Weights of a small mixture-of-experts language model, trained from scratch on English Wikipedia: 1 pick a token, 7266 steps.
Below are experts of layer 9 (counted from 0) of a mixture-of-experts language model. Rows are named router (the router's row for the expert), gate (a neuron's input weights, with its number), up (a neuron's input weights, with its number) and show model dimensions 0-255. Each number is 128 + 32 x the weight over its row's rms, rounded and kept within 0 to 255. Numbers have three digits each.
After each expert's rows: a language model's description of what the expert responds to. This comes from a sample of Wikipedia text that the model never trained on.

# expert 17
router:068117179128155118124124183146122096177137140119129176135082181077139121160207071155164071146189127107131104136160097096114151072151134130103103130133169149128126139142106110107150083107089098134142142091099158136164162086137116132196138135128079112124144102109176137109077156155132086169148094077098102109165111093107163085099134163096084081170084080104119097131109066133090092143103146150084102139139110123111116116172160114107147116147181198189156083116129201104174110104156142097084134128146140080098137079098121135063144163112179165133122130187060116140154092093129110128179110159122167110074134150143196150130152176119063120140141120203102120135086111113094079120101136136146078169101128125161125064114094097150150174169145167079089153115047120135155123159111073
gate0:153130126110090089080134112159174108161133107178123137128150090121078122060153158070144085111118089103124107095185086129088101137186125079119144227187144188153126097124165140125165110106131178110045079174204114097145126176084086096143126154148168126102119145112113180122162128178158186129098161140126119119126163170118152137127145166108093142165183154066147149124124132101152135157053122189131124148130139139088163059082074112142131099187064174152142118102134135163133165162139123126155149083137116183105086075136089142154080118139189141170095087133133145104115100093194146151072119103145130131120049142088106101118135140125184182083123152105155113105089159126097113129154118162154117180100148156153114137186141120148167143099171128143097121128074068156122118132135149
up0:144123141108162130150154103097143141082071154160151093104156175116178119134128134102146161089148150140073151130143147146153097160116164165153144099107127079045089115154077067151124114137139082105157172064077121120110139121131187148166110103116098108104098096087120072119090086118105107149157109161135136109138046105119134137155146150123173103166055154160127100159139082091125120091197105084164127159119145093184115202123111135109082138143136134079090146139142104095090089087171168095114084151107125126140136099090213105097165069105095101079166125058078110162163163151138139136112140115136145175163181115161163136081129143117079086140125123091130085158189148143143110174124160133158063123138118079075144168159053105074117144143097128101119129181167188089105167168115098
It responds to: Disambiguation parentheses

# expert 13
router:180106101139145118141122077128119104086120198163150171085151073106124172136174121114094168106078123119111097141124138120170076088151104111103130119149118133154085107115173164126119104109164178139120142121134181109151137124178098116100108103168117159107126113129134156108121132118181077126135155183092157105075193150095094137113105153109110133131105124175094135094107097129193091119094148144073147098097056126106140092131077133153139122173079145184120168146089130183120097071115176088161096073106150161124134140076090107148148084176168140138094118106119109107104118169138176061097155186082153088170138053216162108097098184153057097097169064162141154120198191162112155125143164120159149164061100112109185138121180102111142099161124155136091103120126129183126156137120096
gate0:165098085191101148136165173161144124165140117134158115131123147126176110083120104120098040123079080128083167145139180121173148140129108157101151143116160191106125137122115155153104187165075166108118138149113104072114161100178153120163163136151127121048103104114189085135155138095154145114137074117106190114107139107101112136139066225085105121147156146145141127160060100171175166152151132162089101100059165191090157096099122105123102146188081090073141111112164130113135104125095179116075147083137137175161093124172125197130087122151109106154125041096142121116144111185139155078124105128104107126145102102149121101103147095143127159172113095086122124103117135090161150107185106144135137049176073080128094146113099140113118174144146122136112117103123122097139131169210082
up0:158117147167148146125206173170105146115114101149159081105156162161126118155085145116056111143093089069106175136131144104159124143112088122079115167136141202096142184105089149148042202174067125125148124127104143110119115112168175106144169133114109152121117099164129138155135086087174119119175084138085160126117091153125132158094100153077082120164170108158113169173069105134129206139132102118048134081101228143120176121065129135119094121140148110155096155117179104031114146135103177146142163119141128135140102065157145174139123096141142134178116090120140123108166132157102118080130150140129058147133116169156108122097169084090100139176097085139135173096184079101122151135147167165142160111181082135121110112125125162115124161129080125165122122091123188124111099182128090
It responds to: Word-initial R and consonants

# expert 19
router:059136163169173135139167119120149065137060170116097153201110085123135091154142020179178154070145125097109153193143149107138132153141129143109045114102114188060162178212166204130131146122096127153176127073110134145172106087141133164145139104107087131111132187149138080100096136118106095141105103108129078126138105143141127124123162090128112143117128106085167085078159100145087146167171145170121133081137093149133136158155142137147150145112162152155181114117110154132175144122103148076047092085126151095154112143113133130114204181066164081125122089143149121135182134064085109119147120132149150114116167152136168159155158108081133170128134144169148101071082120064108111114142139120125155132152098159155106123078112113096128135098153150130112173111074161098127086161079099
gate0:118121102092151136204144155155129126147101099129155133076128120131106137112142124120098164122105113172132103118161149164134103141075110088165116135127118149105122151122144115090107107084105093111072180128044153122098170192110129133131105143159108103088067191077172105129099059143153115136170151131161157092094186142107135151163126136151176184159147181115194146142172082060141042129117078153116099088088118115041125112092109120129149184133110103108132148131120139191092179086156115077143110097185155057108183124103116115146123045144128111095138091106140141154152093130131148134085107140128083125162143102097116129142138185126138142160162109188134133134121097121170200175117171185089122134108113188163092217152132129095076174070137078141141106150124114078116093145134145
up0:163155105160091070056107083105151173015132125103114127138094089170154112155114177125190132156155141105130130113076162086139124194212124116116122138154127166148142112154161155151139144185131130135140041139152146061096082076122115134092079180083167127138157120182134132101093155123120103094081073154123156167182025111158117134122103114138112070143118084096092111047110101124116137124104117108139172139092117077144145178130109165069094114098134196142130104143136124087132095114146077147098128098131107118114099095180165147119159080134110150131121175149127116126113137119095131145127130083117147184129117085148114121137143120106094105091132118166123139126085177118138148079130133122182167101123128060085158108149150126152138127192126186128067140143109184156152208175106137
It responds to: Citation ends and year numbers

# expert 1
router:137120110126101098169125094137113095161163107129176083115195162165163048122137148082075143152148116198118112106095161152124101114150101070116142123124161127161109170103097134132142159192135140126119107130121093078077144120143092148107133143157145160134092110115133182103136172126125126099094144148197171093091162113126108111131089125143160171038077164202124176125110146145230198066102114067100130133078108093143156130119150074163109128116098138042071159119121083114076146162130143110165073116139137141084092094135118138082141110140137137148136129109096119136178097072123123149128133156116105199153123129188132093110143153136081099084093151087135076115118167163116102156157137175115128084052095080147120119095175143128107179075127140155090085102123164116109133108204124
gate0:133145169142138114092168184098094101071085156156163091141146218107138177106138103125153125131148092162115162178213133090140118150145103156132144128189077105138129108091129120123132106088140112093124156145153148131084124148183055169092116071126168172162117128106168119159076117122160074148128096123123143104100160166151086140114113147096102038175110154122088162103132163169138153113141167125160119088167099120156163154117088168128133057171089048188090112135139131155141113086097134054115158143122179120119122070083127125136138092072128134049166190120118133113141127147116167080057161134155111147164131040140093156152124086105110102191136155113119135124131134172170155106128114137120165158110156070114109083130062101104094092128116153130157110122133151126089169188150162
up0:085136097175131160176117065152162123184189117080145105131112177216057045128112117150118148075135127086123097108084103169137126150136168094097111124132181086109108146109107126183126123078145079126190106115041125120119136157086140100177117125097083113128160156131151109067164137178143151119087122121159088122177112142083125106172150123119122159121164087126123098132092087116140124107198116124182096124141116149092048184074127115217102162137143127099135148113145135168087138171153101178117111189181115168152118127164151099151170177131134166182085073144147130142081127158100097133178112116082143120111066143080145167135114103159103122064125092150166146169126102105097107132185107148108130154152137180164104178129101154122105125081113118102116087120077089138102103139122138
It responds to: Word-start fragments

# expert 23
router:156139159112132114152154137158098208108120110164122132057190121154095098147098091082156111182139173153175085171126112131094133082116105112093119141153098155146125149157198109145146119136116126131103157072146180132120111159078101121122200152151089087108151112083148141170080135119101118172155078231146128134132084138077136087115080139155170143148118092092122113167169134155136081167133152090117135109126144104175117174170191152142110099140089112151173183159135123143047147150174127091133099153162154118134110085071114135160076182147076157082165183141123084154128143117133190121102163147161149080157136104150104116124134121144113136158075177144112165186114201112161119130158079138118130194166118121147139145132043097125169149147144148154107040156167174144156124126097152
gate0:105116122116138155166145130145103165071161150103087138189117109143127156103132143105179181073102120111122119082113110065117076143083164144149103124117102093121133151113111085125172127149116096104105091112164108129087088143140077123082094067125153122092144133082132106153125078085161090124126074145135134155145164105106093074146157103146111134147100134194158142138128193175122139124237100096065137146161157071141145074104132167062144115159127116149121089113134078090152117144128150169119176115123106110095143121124183078086083140104162123168086142130108106117106137152121179085143123127114151170190150135178117093100057135151132138150151130093066132088120087106198163116089127112180081172197101151059137174232080070086127164127157131141121153081110135136090175126152135
up0:168150105147113150063148139159156118137075107187139120073135187132094117071151140148119116106126128135120107156139105116149154163130107126086168178157160159154133147166128169129150120151092144149149151173052125141180140109159192133161144160120081192155135103160161108138075120174114138126052150139137195162164128135121180111109159171096151135152122135111134075127133116170147152154079142191117121049154034169035152110187104092147120143139120152128188101137111198165157096132179076110139100127084183146152125166183036164141134144139103109142132112114124136123103085088148108164143108043101088127096098111102136119120184146134115215118102107123141087142136170089109095137115152122130144095084112161168135068083166176096093117109109154150103142089126123171119153146138115
It responds to: Articles, pronouns, word starts

# expert 24
router:176169120095166121145110139118056159105083170152152157125131119081147155085138113114111114121147115145105165199114109137140073116170137178101160106155094124184083108179135145144134100118090126126090199134158143145131088104119068139091067187119095143117149142171149106112087139107108153140095112102098155087102128096105165190126115137128099148108136128126088126070112162159115150164095135138114182161121028116132079099199091153149122068119112090167172125091087131089132076123151152085142139117097074194089140135125103126105125096162114100138113176156146060198100092137079082118144183138129070103136151113123155096131137084060080114135138073126138118127085129199099078118119153088120107134068156100150127056138122175162131134178110121158201085106106111173096159099172117
gate1:083109162053108104151167130175101138161118125118112086084133118150120144134125191214152130102141161056144085167112173195142126117155107144136176124150090152186127121137170096173103112192169084117111083120112105133176135143148118113100143139140144118128107150143134141106096166126057109152117115169088107086112092121148112136113093145184122062059200102075123112096078148105185147110111138143122119074138138241083151125127110122148115131160100148098143179118200129146166114132107147161154122153083104126096083110122147080092109090146114171095130124151189157135088119122117136188124087126084135127088089162070110097106112154200153139131146117117096123134128091129187113131119096086120178156125134146156181112080144094084128146117070129113079153051179186138185129103091148
up1:149150145171193085148166146138150174145128102175149106146093115198153134090191136172163104117153108096114121125141103086122161179110187136083117170167170080121167088169125128090168151142145133157121142167076149117116133178159124110151149111204087098168123115179099191120154122119128161181090203107130110178072170120108119109089097121098117154151120144166125150121146125084137095171189133099094124125130176159146155125108169140164064126113118117157200159160065107112091124190082107069158031122127147092138124089148077157132119154120148068169094156206086134062157099129122093146114109156111128099155155129097169127106173112095132133120156102154138164145103165176076130166152164149123142094128127123089159162104102106137061104166073110106095158139117109134090107091080152
It responds to: Song and work titles

# expert 28
router:170139095140147092131158215084106121072088065183137097146138116103147142119141117118115145097143156120144156151158142083177142141139108079112157096168131118138139116096134111151149186207143134114195153126106125090111094066172136114128119123166161184147160169148105136135136173143168175151137105137200113132146146112159147217140124178085121169146171133133158109076130127121153153089105107095082149155100107173110134120159143128133068133130090091152170147100176166142161087096115101093136119110146129101089077142132093109084057045144166111088161140109150150072189074136148132132159156159072090101147182121108117132140181064088152094112113145114099102096131110122124136102064138107169212147153112124104080158140175141088133118152185083168185126125195099138118115116200113
gate0:151110069091153090086108115111175091078123169134121142073160163151126133124142073132126165099154120085162110138151139163145107127107137161127100171148119134167121120067139110135125065090112129155143182154136116112143109141172127152081129182132130121094123201123161145123114152132128087131152146168125141147109141158183055124118175151132159097123167109158081104104117060135129152153123121181138177126137074115166107070170129156132127139097113179208089144133117156094101167090079121141124168127099132169144196133064158194040166155115161160105148145122090147121107129186138163088127069136050157143156143098174117097105149118092096027152115088168116151156148121165111164114160175130090136077146158177090184155183126063118152126135066144197117156114103081162143134124117158
up0:060098211119115111125142076121088060161132080099136066105104114202149198098095064138117058204162126166160182129138132088108128067150133087049131126129112101134104123159144157109118130158137144101128124157114137146116043122102153107104083128119122167099147095174067134122143130101075198188125176135118116114185164137123171176169076124119111162131073122132237107167189110123149142174116104116057091105116097137102131173098154130144102140150154147122131102133147099154124062102143128178092127124119128086135095147125071111197126091091160072112098135152137101119152093137121135093181141113120107100123123131094168127100118114111178171186195121114087149123113127116118150148131094150156113202118113104116120130151170148128148154128171132094145102129175099159152127124109148
It responds to: Chart and statistic numbers

# expert 15
router:142077128121157127061122138153138116129149127140145137123127113114136066117082149156127158128091166115184147123083155165061101138104098094165150108153063114109176117094140114118156159142122075139183174143137085058057079164153104169144109102153119153169145160103124177133115095130142161128138140137142099133110128161139126154071121052102167108063178179156121097137143108123122135126162146107153150096107117148122118156113156138190097135066125106148099138168123124131084146153111121171149138113159167146125181138150158157147129097219145099114165131052046203134116156116205140090123129150095132109133127109115097144083161183170101120143161131160175149124149095122090220197172112188090132105077116146155078112123072089136087149118107154088110130128147098075116156151227144
gate0:138142143095139133152122120145130101175114105047059124130160100091136130112165110109113134038157146091151122175111112120126118176124176114120120144115088123122129124154147147138041014094120135106128065121110133112096165084151120165153183160086136133147105141160140174123121121070138136122134186091112201124180094091103119144102117130141086062177132131097159158135068138137114137158175100136174160182101133112200127092140154088155156152093114176165175111205127162131087209135132127096128134155128128174195116130138106151129145158180192170191120173188137113126131115142120170123148124145165150155187118104107120180150158149173168176078108183126075146157109154149100173117181125117091183113142146153131155084123132072130127093111096129108106099134117133119145119078134070
up0:152106163114136127128129104181109113113131124114146116146126089076218166112164094114072112082100101162126135083078082131109125172106096130124120142103140159145118049107113095145131138146095120122117140118145075104051160148151115072104154119176147157101103145142157118169179096161122069135113131192149111101121120099110160156147101140079120043102098190109103161162118232097115156139137103177132144147169100054057202129137110111136116195100080154173118093177157150121102117156146161176144157108104127182186162119128206131155113096180170132132129158119121092077172157139113128087107119098068148116117129175124134100140119111179192134127131092113175126106059118126175150169096162138122128080112148130114093094130185141167158154136127090149065109094113157112172125085109124
It responds to: Noun and plural endings

# expert 11
router:136122065093111169086142173123094142137112092101120138148100122163142139181166098137140088159157162093172174130176100087090163158095143109127154152116109069139152120115090070107158109148137145124081140128096055136139142181071130191121098135125128055130088136167122129164109125175147163124175132114167112156134110090126137133112191126158124117189155146116121163133164096169109055089134118147189094136107176178146137105127156124093122079114076099127142150145105152173127186114101123084171127070177137156085082144121088106097063103108155188140224116194139137200133162082192115106094148148119132122121163144123065188121151172155092151164122148109136099135170131089125157177164151111121159146131046127094148127176130105166085139136074163085118085150090096114103114160117084
gate0:081112099097085090163080108145210160106119087077120137138152121109109061113116163154168139132090095090150099142134056109097143096073129103125134148095104104100175104056114087105105151054111115101162170126123056039115120134102123149084094047130115106155073105129132107110184147108129116125101077129183108049156092167149108171139131116143150181124168121110116131138170131104149096166153089164109157132130094099131102133077123149133114140154117100112136162182144184176173161193130142131110103095183121132122161088112131140149139099145129156125075136150079106211118165144138122120160134093142055174142079149143128131120120121122086138112092120032116156083105146113124062163153168154127096152125163066115125200143122182123073095113163146137109119171162122139131129137147172
up0:172136128092099084136151156111144215160183064122106137136170115130091114116087132106184159122095122118168124132116026104127149032089173085121152133078125089140162123114100095109076131122071125154151170142134107116126140117096162151100134089159102106112110155115091097154138117118099114129120127150186124096117083130198102208162131156117149142138172096125103098129175164109131118115155118179096127141112117072157107162126133114106157147122117092165119125143180163170168154173134195144154063125181109145116163086102154124182136119130127174132115141137111104180085157111113097101143173078123032166141123097154139129127124109076070126062070137076133113113153136124093069146150107139180077105146080070136133177082095156145063096105129121105073102156154149120183121163160172
It responds to: Descriptive modifiers and connectors

# expert 3
router:124132104125092126191130070135112117115116082168182147145094114173140135167051166079124118104081122109075084153092118161087103123135134104136114150106163083088089158054153168162074118099138160063147119167136105081101158101146137158130122141122171072094113085137097117126202128119067162158067158165129176101187123154144148181144100131099175160099083146187211103163133126141243143105142144110160116099182166102143139139103100140148169103153070152143149132101102062169129117169148096116126131160114135053190185110168118082141119116131145094121138104077138154145124133169111163135093149153101128161118133117107114077095115138218113097108114142096121108096080148147101105142152136099150094164089138125105082149071143092101106118157120131102076116081110126156153108109112163
gate0:174129126151144135143122174115113155143138111155121111115126098151165086085133185124098167120162052095107114145062175108144153124134093136188118123166140119171144172096067086136111141129149138119116157093163082175100086114134175141181114128140099184146108143110104149123147082135177146120172137121213143154054150057086179088190109160099137174157146172128127139136150143100129146156072135111127136113123093079141124146133113065157206192121105018135168113159154098119142137135129150150124166139143174110094090091128165096128132117138094156085159075163159130129084086130090139164120158134107087164173143123141110062205101113128122099160161153181136153084163136116144100100080151172166149163168147112084177172155095142120167162089125166114168056093117192132151110134110117
up0:115127124136058096137128121205176126134089171126148172121143107124091151185152132166120100176099157131126104117112188087166093093156109112099087150103121152122115106094130158141190099153126196095133124171067109059115162127090110114127174122108095074123193149116116143092103139121116097121108135098091101088154123162167110169042161130144150131139145133093102086133037146146174108151149142124080154176148113124097085102122156179130104157158120217144121151091148129119155091081084113125069126102098159111138114140120050145147076087125150110134161136070036109096192155099159124168174117113130176119102096137110121205089146134121172117132142147089098136151174069074116121135167108135112110053137133133167077103142141131137112067153190156126123133136143101140129084176077155
It responds to: Verb-initial word pieces

# expert 7
router:047124156189149118148160134079160122150074175159125158190116109113104053156111060210145126085128130126105150166115153129142127133150153170133072116155131134070172136185160119163121109187089137168136151084121149129159149084137109119164160107124087111074160118139124094112109151078112062110114146106073090112149105167145151131098124116112094132090121088079182123107129127174065159160154170160164120092077119117158120156133171156191155203106184168145157129086102150111120129132138126105079117135119162136179119171153139095104182177086208071147118099152159095136179154119082114121171125145181183107162182136101171127123177115057109152099165105177104152108109096088109108126087122064141122123141112158148134165063112140099107089086138180138106133137089127123151138141104133
gate0:154092123140158151104096107109099053127148123145197177108126102108149105127168123065124094065095072146131101122108090121089115171117132079164155120134109128143074154133137066084138129100157175066077136125063105153099134156100131111105059099114149165105134132082096123107131106157172158118138130159103100097097124126130116213141173112116139119134122152126152157147131099083158093139189156154078126106172175028066099109135142154109086170156142063054138127095106097092123096121116132158145174174132153130115143092147122099078093135173124135128121126059140137130118139182118185086132173171100172144165131146181161117102104163077175107119117111152089124143152158142124088097102138161182174038181200117120080140157144113129100174175192103136109140118158155139086133118163119
up0:170108156054106087168081114175169137161113167093121113082168193132142159140105112130199164131159184120152110157123177113200115023121092110077081137084089172120097141153053150169138103108119108156162155112117169130111144129165124054157195094144140127152114130168169094134179130075102083144125135082150104109153120093110131100117051135118124104121190099123093120127138209115119140062098171117125148186122116105113149150088101135127137115116130200169084145177165089150157163122108169094142165143119127159161131148095101111156128131135128115164164225120124114134132154112174104141108076102179090144120094133116152131137149127149161105162103130068107057144140132171117148146132123116111088135118130113171113123161091209116186112086133093155101110140070099096130126139158110
It responds to: Number and name fragments

# expert 29
router:114096087161173114078136128081154125143129100140133149167114164193133138137154181095103093088133083103178068184143192119134139140091167185151058168169139154124140090105127094084159137093092158120101179140096160111171144130183144082107107131142117187122175103143137126102143119103133104146215089155118108129111109098117069139113127100113143124125143076108123052096131098125156140209136142117163093041147127143105165167129087156150108132162161095117151124167106120092139098105082142156140139136080183128153125072159146112155141185137144090163093129130195083097149129102111149126099115084124072175102112146072085144157120082112121119151185134121106152165214089094161098109126126175156121130164150121138192111150079160122144151078061053120149086110128165150130129170185153
gate1:141137106099155064084096123117134123104107099105183123084125104131116151146130129147189188144086087139094135125168145161155119062169108110108151117147164129118151095115075082103029157177148131092107109163104080136116073138159142103141144073093099149148146127107106158122141027127131144128174195128173134104130158139114153175100083136111138131036103121165153149115186097131128131114161132086134115140112104148147126150127137124114139094127163145111152135118056115155083124121140164101143204097135123121144133166144102143151128153167147198067160079144088131097153141216117119194085096205106161096109123083084138151108070103106142139112103142198172159082145135176164160102120100099143095155128020089149155147067096117108111176117107171103154137124129163110100097114162121
up1:162151124176083166146098123145097158128123184170138141118149131103157105137172124101121097107119129095158159123141078084121162183080168113102080088108146141080103126162165170156202092141167096121130113144108160111092160153099122165127122207132142153153095165141142129118111129121127126106140156112115131216140129116171148155152073109104110080159152175112143108129097193081170076128105106160131137191147100088105113066108060091157052134132116085149151121157203178123197115123117086122146140096141112110123072080144183173147132080059149098112141180060147128167128070119140135128159157097176110155154150155199100142105189213149108101115098116108118083119136103095081076122111137128133149108097191170133131121152170157125134099122149054124115106150105087117114171167089099
It responds to: South/East Asian names

# expert 16
router:086142140090143119141115056129127088116166155069118101152131132107166072127111134162178168118159145132100122126194119184124122109089142161131100093117122094073122102156113150091080111101136122162127111104193139116148144162098086102114100196104068112129074094119127174087154181101124063165106132094111098097133165118185121116136152074112108107131076078076142162131105104095197064158131099178097101149161157058135107153126087145095130087156155172139086117096169160148134080114186098130123150116118170150130096143081142148142111158137090081100093058175185149093146086139124126103088101122196155193145113117036074173059094138160104166164138128152106184144138158123117136129168127171162119143131151107097142134182178112142149093148118163179162108170117172153118110134116167
gate0:122130156098179121099166099153128134164162137113162064160122084118134119142193106113092122090145169109107145207127164098107063054179120131105167122143146080126110100126124070176123169198136137089090110076095070145140087128176109134125107221131138108137159101135119131150130102114164161097162146122109103098170135109145180028167128169112118117142134124126136137130177170152158140120142110092099149137152130149063130126154126127054134142135147138063192156136141124156140087112076151158147149158122179076085152183161116157091167053167117193104122112142093119109144109037121118133128158150106159107099129097088160123123108141107157116129181112142169130070147116130146162181110191122110093054160166147176039111112114125149122113122132137075113080134144116129171177131141153
up0:172123161120169151096101135089082168132098106133160142136188100129132098069169089185164148133111132126085129136140124122132134153165102110138141086138107116084056093147104125135183095069139096078136134131163145170113124128195182174130146211168192130107127162075070179093136095147100070160126141126129131097127161131082098119166074117158105154160139128113146136057061071086105099154160128114138172063060154150172089133121112143104092099143120109090119074063081158134174109125122120139094163132141102107094167123131145113155137135054136179098133179139092100115131123155106192131142194146132111107147115076160053123110115122155095100089214101132117121162149074110076086194132134146129134171085132163173109151137067135138125152171143096104150132101130159119149101177119134
It responds to: Surname and taxon fragments

# expert 18
router:105152069060122084101116136131154118088098158092181133162104127113112076082114200146102146103184144094060177130157084164122145130151127135111097127120196088159184122156095128179140200105212145173151131145093119096140159155132114127153090081108101178136129158147176085147097111162106107031102126138147167106162078109059132123125147130181084101073087094116137176132118085127156098152139136125158114100081100164129105138139136150106165147104133179112067124118099148114155128165166124169104178162133112170096117155160157105170117190128100110105092155156161133097191132144118113108163106145082140159094125167163067121099111132104154193108111138095115127124073164152109141125081072092092109103146100097115143117131178154097160131107125094133170097114101147108144152158235180
gate0:103134085127151146141114181140130178167126146097091155072123153135101073168073099106116148128106128097101129088125088114176159139073113065144162175110142125156102107100150128122092135181118198092094094167154117102090118107131105062094127069107183150076132126136136100146166154117163132117135118103098106099178201137127175086165149171165100112149073131150146195117126155163107102125123106172109101122094128211103147114089085130117168148103116107168157168123142166117149163114128061112097134137123192059140149101150119161147155086133104138144170115059105185091100161140149174157024086139068105166060087151121118125166148156122106099147089173155174157171116144136103084118107127143113124163108105115097158208071125103162111122161125126100111067136079105183144109125106101
up0:082149116143129139091100166139094133131097160096099053070147079120075105206112124144093161121112167061092161104131097151153137117040126096160108153061141118136080117132124174130131152101130152121139115124143164120143161124113099113091132081094114150103143133182123098147110115146168097091147117175122103130174177103113114103146122168148117113236075103096164168166131127151088098163162114129123072103069146185100153179136139155088139177168077105147202168106091094142185140073095113112101075177126163117115119173068125162084130128107102142182133143116125099074105173131129161110082134135135148104082104138096097138171171178070069147186147148177144168126112130123124079113109106124102103179124186135103095174087115121170138121173085132162143081139113086146168079121135138
It responds to: Romance and foreign name pieces

# expert 10
router:086106094125156138119152120134111150132199125076113156106168131158090056135155128085129136131134096133142134030159082110142134158100139081158152133103138154104140103144077097162180092157164101072136102195125083150166153174216183155146103133136131122159123194117155162111146118177058136134117135206181091157115098156149082096140107122077167163142134130127107082095145128131142183085115040114150140138122162113127167129091150108098121105117098101188130161072120164156162169171102148119143115150097137121074159145123155118093073111096102152158175115099098145171121149082203150127135093155101098138093124133107089144110131140149134144141101191086158092141161093085183115193141111116125142182188081126134098145105077139175137128107162115127092132101163099128164076073189163
gate0:132120146104145064115085147102116125144147122095188149106108094067109185121070074182136095171143159109144126201118174140135129113111195183148139177152133095087113118070181063146130111144164144129156124149141117089133086184139114075156115121137089140105116093214107130156123117142200159116130080150129159127148121125115131138111140085146152105151145082184136138084138153154109128102181163183153113173135138138143111132142108131135128117118066127143096131156177116125130091175090157104171103142153117129137152163110077130142157175142089118075088112082103106120134069127149095049142066112151141094098107203083113172157136092081142149134115126102104133089177141104096181172133094099154040156104108189110100119112211106103155105168115123131205098183162137147184126101159090
up0:174187111132109133107143055134104141155155122107164104135119093101137169124108170032071129088094105164149117115120110130148070196147104077134127138092183079151106149118057126096081104096133091122089144071110117109157118094094134143130128107094068095089097105144123153083138108156062087167142160125107122110150157120166137139093078118106141149170168122105175121146135100121126130091157151117128159101102125090124137099122190148124115106158096141104130151153047150136111143069180136123105121081165067075102162140132120150176153115097206137139159101175124135106147196145169089139073163093103142133214064121134115139171100125214145142088090137180106104104116093199163127084141138105130149116113111078159094131116113098148096199152095121149127159135166146081139049088126145
It responds to: Ordinals and sequence words

# expert 26
router:149060138171160104143158137081144178168078151105074129141084117106134150124157091118151172159189074158142131169066163084098134123108125122162119156132126124141153141174184163160156136086132116129126081174126096149118131131130102135150112121150154102173146116057148091138161126181105132102135133054164148108109179078114111126093074099148125113093111129091211181109191145095121113135104134101147116116156094159100124130119126162099144097110079124085104085136110116116095150112129119128138106165153089042177106168194135161189165049141165107105138105178161157187108088182145134163169141113163082126154143085184169105133119135135152084104135108147160095135137146151125095090109169080120131161164216146149148156069127173157059121217144131144124112168128157143073154152111172
gate0:097160112119102076145098079119105126123120098121133114158140168173109132138115120079130133098105136144125121176113154109126196162138151110142173140164134056142156109154125132164130157132109080135136114155116162198070035092142134121138094141118110106079145198199067214107149126140149144191104124130106105118187134155151193089127102164108154124238097131177078145168061115075196092146169142121145165122130171123156107069126149109151140153106095162136122109130158079161108122152139091135108155126143087116150113090152084185039159125126137117161158182165136115100112096091150115164126121115124161117111080188114161131160088101142078176156135120114105122177132119136131119133172069151156159135183126123156097187118085110128074118154165155129166105125068107144146145053152108
up0:124110112150171161090124124142183123143133137144124152115121111135142155114128166157112113152162166111138127111160163083131110099142107107123087122093111192135083152101144155122147116149157132093092163081091065098137144138079079177132145121139132128207130130134193014159105129091115108110146187149124130178117118090094059133165161078115100169044151140088098082120173144201114170081148108123155081138116075162121120164125088164108147082115151078099102118126120232057126098128096105134165125164098172145126124144096163073194117132139094129060101098090139111130133132167101107131127173142160103106155177104162112090181119172077134096104137122137093113069126121052130105122077138095065094127135160107095156097135179151114167093137090154104159137115205135142134115179118135
It responds to: Century digits in years

# expert 2
router:127098151152142131106090170148188163148138065127194114153135126111117121163120126149123185122132121144091100068114190163147091143159123122108135130110055154091093160135152108048141113119153091124165085173129141136048136151104142205149150126143129174083153180102156137136118131101181215100130116135154128162098130105136139096143155137128119111177193130079114185177131147097145168086130163101137113168098185183192127113099075104085117160090090087151123060166178164143092143109153127141122111094160154112138105066127108126118087135139137169137116065082161128146148115108125146108147115144170133134194156151086140159137146118128113074126164119089160120170132155113176179160173131097102063152176148076136066129183174148160146140137122076121123189086142068075111155098181121
gate0:185205165084172140084174139097132114146167124098105071124164078092143127124095065155095105064159072067132113124110084091128116151098095178084171189121106119137130062128109120104101099147166188102136145093136117141156174118142100106132126160085122162166090126138165130065064092176148133105151115116134132173143113138095157137033062196167117091184160083113107120141119167114159139096144147152144127109137139134127161122166094190143155128117144131132153118077129099151226124094128133115128102114156126136125122107111184104136127203187107081121103132129148153153136052083095152122116081103101179111162104109074126117089097129165148184131129182128143142118176140186116106075152119124139104187101167138138134133157113137169172074207096150116119121136139153112099087138110140
up0:132163130148119128160149124086167109131156063052122172213075087139113133169140122041119127115167140185178122106150119144110138158136143067119142120111117111114130072118144184170158137125107135131165113120142142123099146128097141146162177113090092139088126158081130143118131123192113165162065114104161140143164160111118112173178128125086162138144114162143126199159169139092132119105187063095178148181124131113154141101141106128046159102164132116104117158166146162145129120108121117097134120140193120142140095085061117120088059108150160121075156113102090126146126097114193155140145200119178086068057145072162150109083136070125211081154101149077151159123098085098102072130130182156113062135161116173139098160102142134146133141086174137111071108137113128157114116118104113
It responds to: Infobox field values